python train.py --hidden_act="swiglu" --moe_layers=[1, 2, 3, 4, 5, 6, 7, 8, 9] --lr_router=0.000222 --vocab_size=8192 --norm="rmsnorm" --norm_eps=1e-05 --learning_rate=0.0109 --batch_tokens=[65536, 131072] --max_steps=5592
Below are experts of layer 4 (counted from 0) of a mixture-of-experts language model. Rows are named router (the router's row for the expert), down (a neuron's output weights, with its number) and show model dimensions 336-447. Each number is 500 + 40 x the weight over its row's rms, rounded and kept within 0 to 999. Numbers have three digits each.
Before each expert's rows: a language model's description of what the expert responds to. This comes from a sample of Wikipedia text that the model never trained on.

# expert 60
It responds to: Commas, and, in, but, while, and pronouns he, she, they joining clauses, plus particles and nouns like out, back, off, home.
router:518463489427494476512566441454441482464509478508523495532429482512474484427516531495475483459523495473466516475436444478561547463526532536499511489562557460524438529417473506440529534528492435530468485487556414516540545436471512479404470481495522446453509531561496520475509446498581489552511488477500505485498494428492506522537463453423
down0:540600502512431603435482460525530477538509522493480529514491475466447491482494507477482491422472558479519515559493559540496574501539509505473483491463547473552512473466531442544505507569535486420469523527471462560450493504518518532570453453477431505498488518473453448498545466503472505460475487540527506493449547502536499488452495445429
down1:512463540476464560497497517578449532531519437500538535494442513552604512504509503492514522528481490578568512489453507548533446525516479477489490494457566529445514551433476507508526543518610566486549560461489490542514412492530534569465487565511538474484527583487532486535537473486493497477484445538522409511494547510613510538399492468506
down2:534445418592545514497444506544445523524531507558584483538452530565499472403447482497599480467512503470458500501470453489531447487453509455481483539499494531497451508435507425443573469520427475531518568557498522491492473493469443548500481558544473553530528491496532474580469548507552467576524443445545467549527489515433506492486442544501

# expert 3
It responds to: Articles, possessives and demonstratives opening a noun phrase, such as the, his, its, this, plus early modifiers like first, whole, same.
router:593497464460522496523516484487502493455528458518486552472481485537523547469546527388519499503507452503542460498471506458489554541509539534405534444552509553432495465491504504516536542551513476464472501433450509532515495487505588550498463518518541454541455554500468520557467464497537535495495513465520546444568486466442465510540511507553
down0:544503492457484462469578480536504546495458538499528524536502460512550493560550518491566435512496466498529577538469400436532498467472595460503593473465495561491506452499456569418475378483527489506450520479541425558448464507495555545493485488522530512466441483496460426550501520504519476519541410475578470440569535505511513469500546483572
down1:480449441485569415450460426465508440430481551478490529513542568537505517492545530486506468469479511385462481508486498498469444511545537442516524534556490578510492521553496470479477467472464493542495492537540464483512508473521540489484472487435486468443462470468546582532434510531438424542498434465470488503573503545484530525540412467522
down2:516499463464392460529556522458516531504437448578503436520486500537537581491518473464516439511495506471517459495607503475481566471494507509513500438464478451522467497472438530456502525494470589508544584528445498510488511539536454529524503525546593492456447529513456446474463454377465498451455538468466500529525597477448532445526584514534

# expert 36
It responds to: Periods closing sentences or abbreviations and the words opening the next, like The, plus nationality adjectives such as British, English, French.
router:565486464482500463539502463445547522422584491482542570512569467561467585488511572422549522505542493452490443471473508490475540449529494482478525431561525545496506451503516481522471494560539502472539481479472471522480496502526576468474453448469452406509524541488419512487446391453493517513577516462481544414522538467493457542532506462533
down0:480540457495510518570510464522529476545507493488462473414449495559514447465519553461402571522460561491492566489546493538494508576491515529508448545506493573425413466440476502520492559496559515502478505437439506516567539562412481551461521507484540580484501422522487471480539548544489491508509513522575535441409464541488434503501465487432
down1:482526561492516505512494385484499515427523539471522537540490459430585503482571534607576474514508556454531481429499496498446499487477562587456505430543471527498473557481470564526457452516531497553525441560520503550506473539573511465445499508551532488476533562505509542470487546516482582518439504467498544433451518490531492494498509496439
down2:491511418437538511495516525565520489532549511460457451532496382479481480490478496495511521455567530498482532552554481470482488499449498531525529497547567491474483492516454522508475458424481561526596513501532497568516566541554569525517470441500478484540471482502478556469463543516520503551578512510436450551525544550488529454537501474480

# expert 56
It responds to: Table pipes, list dashes, line breaks and semicolons in credits, rosters and results, plus past verbs was, were and became.
router:506560512538563568535549441474474499435546486521485486501461486481463470424565527485488488565506473502527570515541416508503559450522512528478548505547476507427446493504438496588520538505464536501603559429501513539565537517509535541509451466498472464548509455527460425479538478502482482546472569448494506466497517470493537542434501464501
down0:490448461538458471476512520545548455534507483430522516489498528628508504483501575476410520483452482511494530472499509486502474483468458437515494523446529478551525524495452518535546497449434520468442464512519449483445493489454447449490519442551492424492493473487480480511404469441548490540505505501500490569509516481483558472512494529491
down1:442556521562500508501445524476494475453463490573469475448508466575401470455479451526495506536421419472407495480509536443495456500428540440529485469507450431447512442533442472479499480526514517466489500583483538469469471468455467485480483550532478451492521468514522528509394435435546572460468488465452591536480531462494496549459522518502
down2:508463532504458515498485526501516591540516502532438532504476489467544510467496468394517506545503429488426448405473501523535462559427509478455401416427467570534491481488440500543448464475429429504500432533550530457504564536640431528468434535539470480500526441550440467471521488459535548443545493570561532526482517530521531411488512470484

# expert 41
It responds to: Common verbs, adverbs and inflection endings in running prose, like ed, ing, ly, known, used, that, very, also.
router:560551473465546454532577507474497464441564474503526555557484492561442505429572507449538573511532458552470448459486498399557554499497512496473503462540488504486452446501548490508450541529540462487486515499506422566489480414509536581459476482445509510444482493571463492487513513466555551523501526434492503464602546485488471416584508507482
down0:510416473516479484489457482457484464452606438584467595471536580545500585495483432459569550471457515542530498460485402472450537559472546503505480507428519509535519499581533499475409526510513460505519502464436620536517462465454551592496557507528517516463499535503504448450463455503550495504470508486520503461487561485480528551446466534488
down1:455525517431575556492476509522494421420549542451466531503489457498503583478479394503536410541535492562454573461436527543513436489487508475469519553501493454524472440522489538520556457476455578495451442540551533482494538497450498513457528511468485496461493520463521502457591480461466383431448543458512528432492496497510503573486449442479
down2:484521571447549549515454483558475506526491501517569564527549522458554575498581511541414490484558502493461512454545454499487438577476497520486489541496534521496419496498477537504531461429491487455580466469538522479509459558500501574454507548432412510514479415574500490522545504488528448494460500429473433516499564480462447514494453501484

# expert 48
It responds to: Pipes and line breaks in election and vote tables, plus capitalized word-start pieces like C, Mu, Per, Dis, Pan.
router:504552444417501437567462507520538507462496520528513509477500505496513535455555565488549489532506470473534461526532547512418575438475440528517499494502522490492484533551516474475567549552454504520543494494500464495474562522435580547471350443445535456499459480460462522523416448466489509533539491467455497442549448505459461484597464484425
down0:467520539478486464511466557572553468574498479450523488448522543472455517518482534437440493471543463510448492518503513504505504437522528480556505462496511538521510558456517433498531477497500525513417469545492525450519538542470540478530466501546484504478509533486482570548462500498558544518553500558515528503543485450485473440486531513532
down1:498526501474460502493494487519523449535536462470443545437476540544512472495511634439503504561493487479458474549503480478482523451544537491537486445473486492503520499445465496459509482497444553462579516469535445452566558511539443500466386506471530537500515479451477526530490488539547469450525477482489472482460529510480490461499535462384
down2:525533557457508525478501515445574470536484529589460570442570466494481509515512476479551474444552515583578517570481541515503490467462490478434470482522532510527501535571512483470490539451523580463569503512541565563421490546441522463475554521482441533498498520449497543491419496568499485443458469511459580471516502573533513506471445495488

# expert 43
It responds to: Pipe separators between cells in Markdown tables of sports results, statistics and lists, plus table divider rows and some semicolons and colons.
router:465506505518486442487557500415498462448524556489548491503452498520449430468544559476481471479487486524513508515475482548514550460529502574461526435553428522456478439521541530498532569530479499535568524468550510538502513492449568483451462516487459495549523514535480453467489500430469522582542560419458544466501547409519518478525478496483
down0:368464471559474483588488443513458485490538530510464446580464548536490474449460518481544504497542496405449471541557499473571519512529421529532477536601490467500534479521518523483511467503470505495460555526543531465512536512470514549489493514550596473492481514439531501520422537484509533502540447427492498511577494464438534475509519511499
down1:592441554446523468523499525500544500573536461451475465459522432530505426522476507439428492452484580512469552532477484497460485456503510490523507512512543482489412449472464536520535566487531474499544440549518550471482423578508509534473551538415584489476487475449488519498516557514428436511488464441508525513548521464562535441456505549552
down2:480448512512548512499479520475548491561416484521468517569398541523472488473494497445488502567479478474470489530503527459504440446496545451453499509515463537497484426553509449477468469429611534498509557500525492513481533460514471528495518499437483537500519519505508481540494507507506501534513470524548550508506453531474497560516497478491

# expert 55
It responds to: The word to before verbs or in phrases like farm to market, modals like can, would, not, and place words like United, South, North, de.
router:527508522452493488495538500409541516496532519531502455549495550489449455445498484478546484499491469497488462464549495476492527531528582476485529492531457524489480502456494479507499494529512529419492508485468453529499474489510502509505456466499488410535501531517504462484485496511553499545506508432472495499488519455533479504525488491534
down0:485462453488548506479506531412503478494500546557512420528484556542499478474472503479514554482473454595521549411452461513477500508510439514514536469481553492438491489448496429520516448549516474520508523497476533430443569482528462550538431566544505550476601582488521568502453497516512540479425544452531580494428523458525476429514541501510
down1:467460481555514518533548483514522560497485533435481496453466494447482563470529465534509477495519494553493456542460490577446565452492562488475472497549516504507519501526449488495466512523556427474442529540460463512531471521565505491537482513557524520466492515503519515509540451536493463518512481550507484506440509442505538522442500557528
down2:471434448497488526544494523506532516540494539498494533482555486479586481513533513495548418530525565494534489475486487525499519549531545439545469561572546513448448540510491511513580538501522503528515509507452469517511483504536519518473564499518455516457453466495432566575533489475581485497455514474500505499489587501511535504501591519578

# expert 61
It responds to: Main verbs and verb stems after subjects or auxiliaries, such as had, has, won, used, received, and stems taking -ed or -ing like prefer, raise.
router:524568543477492461518557478505508499429532480534457549493523478596458481465559514497509508534559497493549455539480510396473524481525463510411535495530540516466423494497482539521457571500506465507476473498543433469521535443499527486449483503497516477426530530521499539485495509486518539533505568388443556452500562485487516386560483569513
down0:490454462477463525517479430431550492462540584487493509510467501543502562499445448431559473527462507498437400549438490487465610462447553440510551561532493499493531475504467503572479490443449423548538442566524464508556553429588518520501528487541483453475531519482472551472496508494539464471486555507462503485475470545532504549500454569481
down1:549550518538525495489522465483522485421439546535479487580520577563504454507498541456504480499425576475468543461515418633459519523499422549516498506434526515531441525549487578538499487494518511450521551505558490534570507503522447513524461475418489507498490482541489480468459503426490537513486476478476529522493451460557533497470470484471
down2:437473424430499486581497566583485519475549510474524431505522431446527500534511422518464508473533500434493599496561516485504529476466432540554477477508557446403512527495471526466443511518493502496513509512536484449469511508483511458480463467463532489504426473507526542553481482490407535457465485503498548482483479518549442487472546487566

# expert 38
It responds to: Periods, blank lines before headings, and == heading marks, plus subject pronouns and relative words such as he, she, who, which.
router:474476466470552474497555440467489464478500457472512534553482540472496479538529509471538551464553427454533532478470500466534504506506535499473525482578491494490502477485533511522499506584437494434487434510449479481559494509471514472472486449501486488475491467522387504521499459569503524519524485453572498458539489449510475493523505518429
down0:545536459511468408576507453495460567498417471558517484528468529564475509467513551508518587474530479584524526477535603553567505477515479533546534515494460463478447498512469473553544474504502541542555513478540468536449535514549504533507474502538465499532510451489447439454424480444513536579516564535532548572567536531536593522531456534506
down1:520508483510508427495530431518451535408413448426557531456491528547538473467500507512464464569444431449436512482472491516514505553552509519477534431543431496480473415490542515403481539433517518558523521514439488521483448522570407482538449514494525541483475477515449481516496420473517479509518490530501500531483497495516399532503511499541
down2:487404464475536474522497507511512511544518487513448453503556462445491463480487504447455542503522522436443525502416526472395537496482450548483502478523573441513501452466511518485517528504508531519514543511436562453572534481512500487537512477489490482520540490530530557418501491477534560480491544495476424566468497516493439547566484518448

# expert 23
It responds to: Month names, day digits in dates, and temporal prepositions or adverbs like in, on, after, during, upon, earlier.
router:554526501473456480497554464478492523464549525593547531467495486533477518396599579411540505511487444525520484476523488469480536463539535484522580437495485519502454470499530534502481551511479454541515522409574472541508512486456498540460500520561498485437481517531529491491514452490500561521492494508480519401526493437529524457509460456457
down0:465479522502450467480499457501494470525465565457551478500429487501533490541525475435527474476561493532520515539538546539493486451549403466469533580485571482500495510463463515529508485506468483466487420549549443523493523533494423459436570457532560448515465484475403487444551546577499513418466472512553502458530484481477515440519483516566
down1:595542490509526478528506536456511486508559455506501513553525517520518518486559539548562575522476502521485496530493547380488472501601551500515526507467488435474516471611484579493490549542410477429587499546514451440440472460467464483499568437453545468518436518556582544523573511536521508542456558559508522485518505475488541490573461422492
down2:473478478476506455602503616498551406456529500475561452545432510508517480557519540509552536458499459497528466533541524509466465502479483567499502513528495448562520488530476528491486485516546476491492536394547515507537561590488506466512421493437548462498507556495529544564562516518503501535515521449544579492531544458508510550523494477483

# expert 54
It responds to: Content nouns right after the, a or his, like line, work, art, music, football, success, plus plural s pieces.
router:511465484470522467534525461455440514478490505500517502535460455512466471413593567425572534509534456521477442533492494444510517462568467542489465479513497517445486550417521474491474517502431441469562564500542483578466473411427560538499488469534454439508528526516438529547486444519519547547534530472497513452534537527518536521551489564457
down0:494531541609429498532441515516493564540580429493504501518535485472544504497498452466511543547507532467470449429492514440552477532493527472527575475508495420509589552494500510390533469551502440496498551459426554515500492522518483563547485520454526536484492509533528474516561452453515529508508506547459517455524490442503473495489431502539
down1:448560442478475478520579464486475548518532581451524547545560512492499548492386476547477463472538505493551509536494520454503403496516494506560532481527530486472485464500492454436494499521439585484531491419526512494454412462504433468572500542554526455510488450489509549487454508471521455443505492500576549561552479421466525427523492550441
down2:524462526492456602456459577490493508522553514509457495490570465518600463437477508518451553509473500460487556546518554445449542487459525479481523552515534499513509486566542490459454530481479423518463500550463458475501438540483522584521557488458470550481441492515501477578559462526506543477472492521491479518556479511522505450489496545577

# expert 44
It responds to: Quantity words like some, many, several, two and three, "a number of", and digits of years and scores in tables.
router:610578530454489439547487498477456423401533470510422523558491522559474461436510520441561529508526454500502479482561572498492496516494502552478492517523499479403445507437483525500477541548453529448403469424498452499444503453522455556433502503468504523444464577486507487450513452537520542486507539465390531475547536469506486498520453420505
down0:459445517497409489493564497479454415512402486495574502508475523515499570454512507487534512517569507506483420551489532435491541428560527507552443472512448563521477536493484438438513519437535560440496524493505480500501501523531483458505489493492505552463538488448500508443445453513466497586501513436510407508565496493452571497460470517495
down1:544492537463556425436491528481461539511516506480449510554543535505511523538515481516600446465481549518494492499544547458536458428525459504467469532425523551504552521518533585460469518481433523570561476530593532543479483478539493564498556490548512454557450455466442438429480530477498469496444516504504442407496483454577604448475536463452
down2:461459533511497554477473450471442507491516546530526475551479499510480526488556448469496473428505564506463488373510530515503453458541518464473539548484498467514576427519485543460532412482513454497561510491536490443547452541405457594441454384525464408546510480525505477530550505426510504489467512536573434467501470550528406524434480552456